Weights of a small mixture-of-experts language model, trained from scratch on English Wikipedia.
Experts: 64 xIELU neurons an expert, a softmax router.
Training: a variant of Muon for the experts, 620M tokens, 4734 steps.
Below are experts of layer 10 (counted from 0) of a mixture-of-experts language model. Rows are named router (the router's row for the expert), up (a neuron's input weights, with its number), down (a neuron's output weights, with its number) and show model dimensions 0-255. Each number is 50 + 15 x the weight over its row's rms, rounded and kept within 0 to 99.
Before each expert's rows: a language model's description of what the expert responds to. This comes from a sample of Wikipedia text that the model never trained on.

# expert 42
It responds to: Mid-word fragments. Short letter pieces inside longer Latinate words, often after prefixes like un- or dis-, e.g. unfaithfulness, erroneously, discriminate.
router:87 32 58 37 58 46 55 65 06 55 42 61 65 43 60 43 38 67 60 70 38 55 70 66 70 58 45 67 63 39 20 59 50 49 59 45 62 57 50 48 32 72 39 75 59 56 40 44 81 69 47 39 48 45 65 21 41 56 81 53 44 95 88 68 47 51 48 81 59 45 82 50 74 40 38 81 55 28 55 47 45 41 45 59 52 34 34 71 50 65 56 47 56 49 43 51 40 54 47 76 55 62 72 38 52 25 53 29 51 61 37 67 50 59 73 45 64 33 63 57 24 50 32 25 54 70 53 16 43 45 57 45 51 35 51 54 26 21 25 40 49 19 43 81 42 58 69 25 51 56 48 33 35 55 31 32 36 37 63 60 30 47 63 56 56 56 52 18 53 19 71 63 68 50 49 70 72 27 51 35 61 76 52 36 43 41 43 56 27 49 35 33 57 53 25 70 47 43 31 29 45 39 44 50 34 52 77 63 48 66 42 58 30 68 34 42 59 40 40 42 58 41 50 53 60 59 54 44 57 51 23 41 43 40 31 54 69 52 46 54 67 40 29 75 33 67 46 63 67 36 35 42 59 43 34 49
up1:50 39 60 43 61 48 49 59 82 59 30 48 65 57 62 42 35 65 31 29 41 50 48 59 73 37 51 37 45 57 58 43 58 31 58 22 53 38 27 47 51 72 46 26 65 39 53 47 04 30 37 78 79 36 42 44 53 61 38 64 26 38 45 31 67 31 51 62 39 23 51 72 37 59 50 57 68 60 42 51 48 63 43 49 62 51 40 59 22 83 68 49 34 73 65 42 52 53 73 50 11 52 70 42 24 35 47 60 52 53 58 23 51 66 47 27 65 55 41 40 42 51 41 49 68 51 66 35 44 55 50 28 63 56 55 61 61 68 63 57 21 24 44 49 46 41 65 45 06 27 28 36 46 54 52 66 41 62 61 44 21 32 60 79 21 24 38 38 29 67 50 59 51 39 63 58 55 30 55 54 53 23 39 45 65 56 63 63 27 55 40 36 52 53 52 31 69 38 42 50 58 71 34 64 32 42 45 60 59 47 54 56 77 23 46 34 39 39 46 65 26 45 66 51 98 70 25 46 68 50 56 48 36 55 78 64 72 72 48 53 56 49 52 69 44 48 55 79 48 55 41 72 78 34 55 58
down1:67 37 48 46 52 89 58 70 26 38 61 48 45 77 25 33 31 36 46 62 47 33 46 58 47 65 43 48 41 64 34 38 66 67 83 59 53 55 32 51 60 55 46 66 35 61 50 47 44 59 68 74 62 46 22 37 72 65 21 38 39 41 23 34 44 31 39 51 76 40 44 56 77 28 21 49 35 31 56 29 44 35 34 63 40 87 53 67 41 45 59 47 46 29 40 18 35 40 54 60 38 44 46 55 66 68 53 46 15 41 51 66 43 55 55 45 52 39 54 48 49 31 30 35 64 42 65 38 51 44 45 04 13 81 51 64 44 67 56 52 50 69 38 52 49 99 60 46 63 33 60 59 63 70 46 65 29 45 65 42 53 58 66 43 38 37 52 54 52 79 41 45 54 51 53 58 38 60 88 53 58 44 35 66 51 71 52 36 41 60 67 33 62 41 66 36 54 60 71 60 70 54 22 27 68 54 56 28 58 47 72 43 68 54 32 26 65 37 40 66 32 43 42 60 70 48 50 50 35 74 45 39 65 67 55 51 43 46 61 77 35 37 47 46 71 35 69 45 82 27 43 66 32 52 51 53

# expert 35
It responds to: Table cell separators. Pipe characters opening table cells in sports and results tables, plus commas, colons and prepositions like in, on after dates.
router:38 46 35 85 45 36 41 19 48 75 27 55 53 49 32 52 49 52 62 52 56 35 45 31 49 56 60 37 31 40 44 56 50 54 51 28 54 68 56 38 40 45 41 57 52 50 36 38 45 55 56 63 56 86 64 70 60 73 32 51 25 54 41 69 16 65 44 57 29 49 19 73 59 73 59 24 35 57 67 40 40 66 10 32 41 65 28 36 55 39 39 58 84 45 44 24 40 20 79 43 49 66 74 45 41 61 26 66 49 55 23 36 57 38 33 58 47 45 45 66 43 54 40 68 35 52 60 32 47 75 66 60 40 55 26 67 79 78 58 54 46 43 60 24 69 60 34 64 45 45 38 66 59 38 50 66 65 56 42 46 43 53 39 59 26 36 66 56 30 53 42 11 58 24 88 44 54 39 43 69 65 51 44 29 77 67 42 42 52 64 54 28 51 36 53 40 48 28 48 61 37 65 47 20 72 36 33 30 47 26 42 56 50 46 62 59 83 64 43 40 29 57 48 41 73 44 54 62 51 63 66 76 53 44 75 57 34 46 43 49 65 49 56 67 38 25 56 38 45 67 73 67 62 66 61 50
up2:46 45 68 46 56 37 43 43 54 40 43 42 64 37 50 38 10 74 62 51 68 55 63 76 47 58 33 33 62 67 26 51 75 24 69 54 33 41 60 61 20 45 49 78 58 53 35 34 36 56 51 57 61 32 46 75 48 42 43 65 27 58 46 46 42 75 45 29 65 45 48 71 46 41 50 33 59 49 15 68 51 54 57 58 37 43 48 78 47 55 63 44 65 64 31 66 63 47 44 30 53 37 69 33 73 15 53 68 38 26 55 60 64 41 43 37 36 39 45 41 27 66 45 57 47 43 32 56 46 54 54 57 53 55 52 69 67 48 48 90 41 50 37 72 72 49 57 68 52 56 56 37 68 83 65 58 36 26 47 68 39 58 48 53 47 44 46 35 56 63 49 65 58 50 65 55 63 68 20 42 51 19 50 91 39 10 82 45 42 20 49 47 86 61 56 49 40 55 25 39 42 45 54 24 30 49 59 67 44 30 56 61 45 69 30 26 61 51 33 63 58 73 62 64 24 55 60 63 37 43 20 29 52 25 51 16 55 55 36 57 61 50 46 52 29 33 68 54 51 59 44 61 82 27 49 54
down2:63 46 45 16 53 59 53 40 61 58 76 98 53 56 24 28 45 74 21 47 80 74 72 48 42 54 50 42 59 51 63 31 92 39 79 66 47 59 58 47 46 59 44 40 63 45 44 43 85 53 22 62 40 61 55 45 79 31 46 43 60 70 33 35 45 83 33 40 42 40 60 43 47 42 46 42 62 66 61 42 43 47 76 43 72 65 39 51 74 34 65 43 46 41 27 57 53 44 63 44 48 25 57 47 53 53 42 74 31 15 40 72 63 40 64 50 58 51 47 32 31 76 36 34 36 39 54 25 64 46 55 38 43 41 56 37 78 28 25 56 47 53 70 65 92 31 54 33 61 16 66 59 48 67 57 40 45 36 47 46 38 65 37 48 49 59 48 45 47 49 69 56 55 50 83 81 45 55 58 31 45 60 33 45 63 20 60 69 41 48 51 57 58 42 54 37 48 43 61 42 22 37 54 32 32 57 30 53 58 38 59 58 55 61 52 74 30 56 60 57 55 61 47 39 58 66 61 53 34 50 56 39 45 44 59 26 70 67 39 64 66 59 40 22 22 23 85 46 62 42 37 33 50 46 27 49

# expert 31
It responds to: Closing punctuation in lists. Commas, periods, semicolons, parentheses and pipes closing list items, especially musician infobox entries like Singer; songwriter; and quoted titles.
router:68 47 89 33 61 73 72 44 63 69 78 50 34 21 24 61 40 49 51 70 44 41 66 49 16 51 65 48 56 13 37 61 50 77 57 65 45 22 63 49 65 36 18 45 40 71 26 56 26 51 33 26 58 58 40 62 30 48 61 38 26 56 36 51 47 62 51 68 21 46 47 61 45 35 37 24 55 54 59 59 69 67 51 42 60 38 72 56 38 39 52 58 55 50 71 65 59 46 71 51 68 37 42 56 60 65 17 52 48 67 38 79 45 18 49 41 33 47 57 66 52 36 35 71 51 90 28 36 53 23 58 61 69 47 51 72 62 75 54 36 53 46 47 37 42 47 49 42 49 31 68 38 28 60 59 80 43 62 63 54 64 55 30 58 57 48 55 52 48 71 35 29 55 63 36 30 60 29 41 49 67 54 40 44 65 30 29 37 26 67 70 49 40 54 55 58 55 50 76 28 45 47 53 51 46 39 43 45 43 30 49 50 73 32 29 35 36 68 76 44 62 24 52 63 46 16 55 60 50 39 58 29 55 29 32 49 50 46 75 69 29 37 42 42 43 74 55 59 32 58 55 77 55 33 78 43
up0:33 42 64 58 42 54 61 11 57 47 69 42 62 32 50 42 43 74 41 50 74 55 30 27 45 70 80 56 64 44 39 43 38 40 47 17 51 80 59 56 48 43 38 69 52 59 42 45 38 58 65 25 79 59 42 48 53 69 54 63 41 51 61 52 39 03 44 36 35 54 64 85 29 28 58 37 47 31 53 32 53 41 41 44 34 57 72 71 33 61 49 39 45 62 51 39 53 55 51 68 63 44 20 63 29 52 28 14 19 45 69 47 68 49 49 40 59 67 39 73 50 49 76 59 37 44 36 62 48 46 49 78 55 54 35 54 52 38 17 38 70 61 29 37 61 53 52 44 54 54 64 46 15 36 73 25 34 41 42 62 69 37 44 53 35 31 58 33 65 63 78 60 58 54 39 47 45 42 50 63 51 79 36 62 61 24 18 20 51 75 75 48 47 67 59 38 57 79 36 31 48 54 52 56 40 42 57 56 41 55 63 40 64 42 50 54 41 57 33 44 51 19 46 51 53 48 49 46 71 98 26 30 58 45 56 57 65 49 38 56 67 57 56 85 31 70 51 66 35 41 36 30 50 41 63 57
down0:36 48 56 29 83 79 48 47 59 61 53 42 55 58 41 47 11 47 35 75 42 24 82 45 58 58 63 48 44 62 25 27 42 47 45 62 78 41 59 70 31 52 47 67 35 62 40 47 43 42 68 48 35 44 38 77 59 51 61 36 60 58 61 28 59 63 41 22 36 48 18 40 66 31 38 60 54 34 72 35 31 46 52 38 40 55 42 48 63 33 57 75 53 44 76 46 70 65 66 53 58 88 55 53 56 63 53 52 37 64 56 49 58 67 36 37 39 37 51 30 59 54 76 39 49 62 50 80 69 61 40 28 51 55 49 32 37 37 28 48 47 62 46 68 57 78 32 47 50 73 45 48 68 53 36 47 87 55 44 24 38 75 37 64 40 57 82 53 51 09 75 32 48 49 49 42 67 62 60 35 78 39 40 40 71 50 40 63 56 45 44 31 23 68 45 64 35 35 46 60 51 47 40 44 59 48 67 23 30 54 67 59 61 23 52 39 35 55 64 30 44 59 25 50 74 47 33 46 63 46 55 43 22 64 58 63 54 95 47 44 44 25 62 31 40 53 31 39 37 46 72 26 46 36 23 56

# expert 25
It responds to: Elections and census terms. Words in politics, election and census passages such as Legislative, Candidate, Parliament, election, census, with some mid-word pieces like def-ections.
router:37 40 67 47 47 15 64 65 40 48 43 55 57 29 73 48 41 62 47 39 77 24 60 49 56 49 34 46 78 80 39 55 67 39 60 60 55 36 32 62 60 61 38 54 52 62 41 78 63 57 67 61 59 20 33 38 58 20 49 51 41 73 69 56 48 53 49 33 38 45 57 29 30 44 66 60 51 60 24 60 18 53 33 83 62 47 60 53 51 36 68 49 76 67 33 48 60 11 31 21 34 31 37 31 40 45 34 83 71 51 39 72 78 73 39 56 34 34 50 48 51 85 61 40 73 52 65 49 28 51 75 50 39 33 64 56 45 48 38 66 30 60 38 46 69 30 54 60 34 52 44 41 77 56 31 49 62 30 57 76 63 55 59 43 56 58 59 28 38 51 56 51 57 55 76 65 55 58 52 22 19 47 48 49 58 24 68 67 46 36 79 73 64 36 52 60 49 33 43 39 36 38 35 47 63 52 35 57 16 57 50 69 28 34 70 40 58 43 52 36 42 20 57 55 40 70 66 46 79 33 40 38 38 62 28 49 70 45 57 61 52 72 48 60 55 66 45 36 70 47 74 55 42 34 53 41
up0:44 58 44 68 42 67 55 63 35 50 32 44 50 40 68 38 62 55 43 57 63 54 50 56 45 69 34 62 47 39 60 43 26 22 67 53 49 40 72 26 56 46 50 34 72 49 37 45 54 59 61 57 79 43 61 84 60 57 42 60 69 65 43 88 37 52 56 75 32 29 52 60 59 44 47 70 65 49 88 35 49 38 05 37 53 33 70 49 28 19 71 65 71 44 60 46 58 61 43 44 17 43 70 60 29 48 43 63 09 56 52 70 50 68 44 59 48 39 65 47 39 64 61 19 59 45 69 54 51 46 46 54 67 51 55 49 39 68 49 44 44 66 39 12 87 14 40 50 64 51 19 67 39 48 43 60 23 40 83 46 46 29 53 49 25 48 55 49 59 43 84 49 41 49 58 59 20 59 40 43 50 56 65 46 38 44 54 38 28 49 26 54 47 45 76 40 43 47 80 46 53 30 47 60 39 66 50 47 40 51 45 45 62 52 47 47 41 53 43 61 81 66 61 50 52 76 41 46 42 53 44 30 69 60 47 66 33 77 31 00 49 49 54 53 76 56 63 38 49 75 44 31 43 31 60 60
down0:65 48 68 41 48 54 74 56 21 44 42 62 67 61 55 36 44 48 70 78 53 42 44 60 55 50 38 71 61 60 30 56 42 58 50 53 55 39 51 71 77 60 47 79 39 43 52 63 32 29 61 38 36 23 33 51 42 76 50 40 50 53 30 27 56 15 62 54 52 21 68 42 64 55 47 57 58 22 77 47 53 44 60 23 68 61 67 81 45 25 27 53 38 63 48 56 68 35 67 61 41 63 31 56 57 44 43 42 62 59 41 68 36 17 69 36 58 46 55 33 35 21 44 72 51 25 70 62 51 38 57 67 34 54 45 19 67 34 22 39 34 38 36 74 36 17 49 44 61 33 43 42 67 45 70 46 51 70 63 53 34 36 57 28 34 43 66 76 58 65 44 41 38 79 40 48 18 61 70 32 72 15 32 60 34 57 30 67 53 54 31 39 65 59 61 53 49 83 64 65 66 25 43 22 46 66 68 38 50 51 43 50 61 48 62 59 46 28 44 56 30 48 62 82 30 57 66 64 52 48 53 66 43 47 80 45 40 43 51 38 36 70 38 52 59 30 42 78 60 47 50 53 59 36 33 39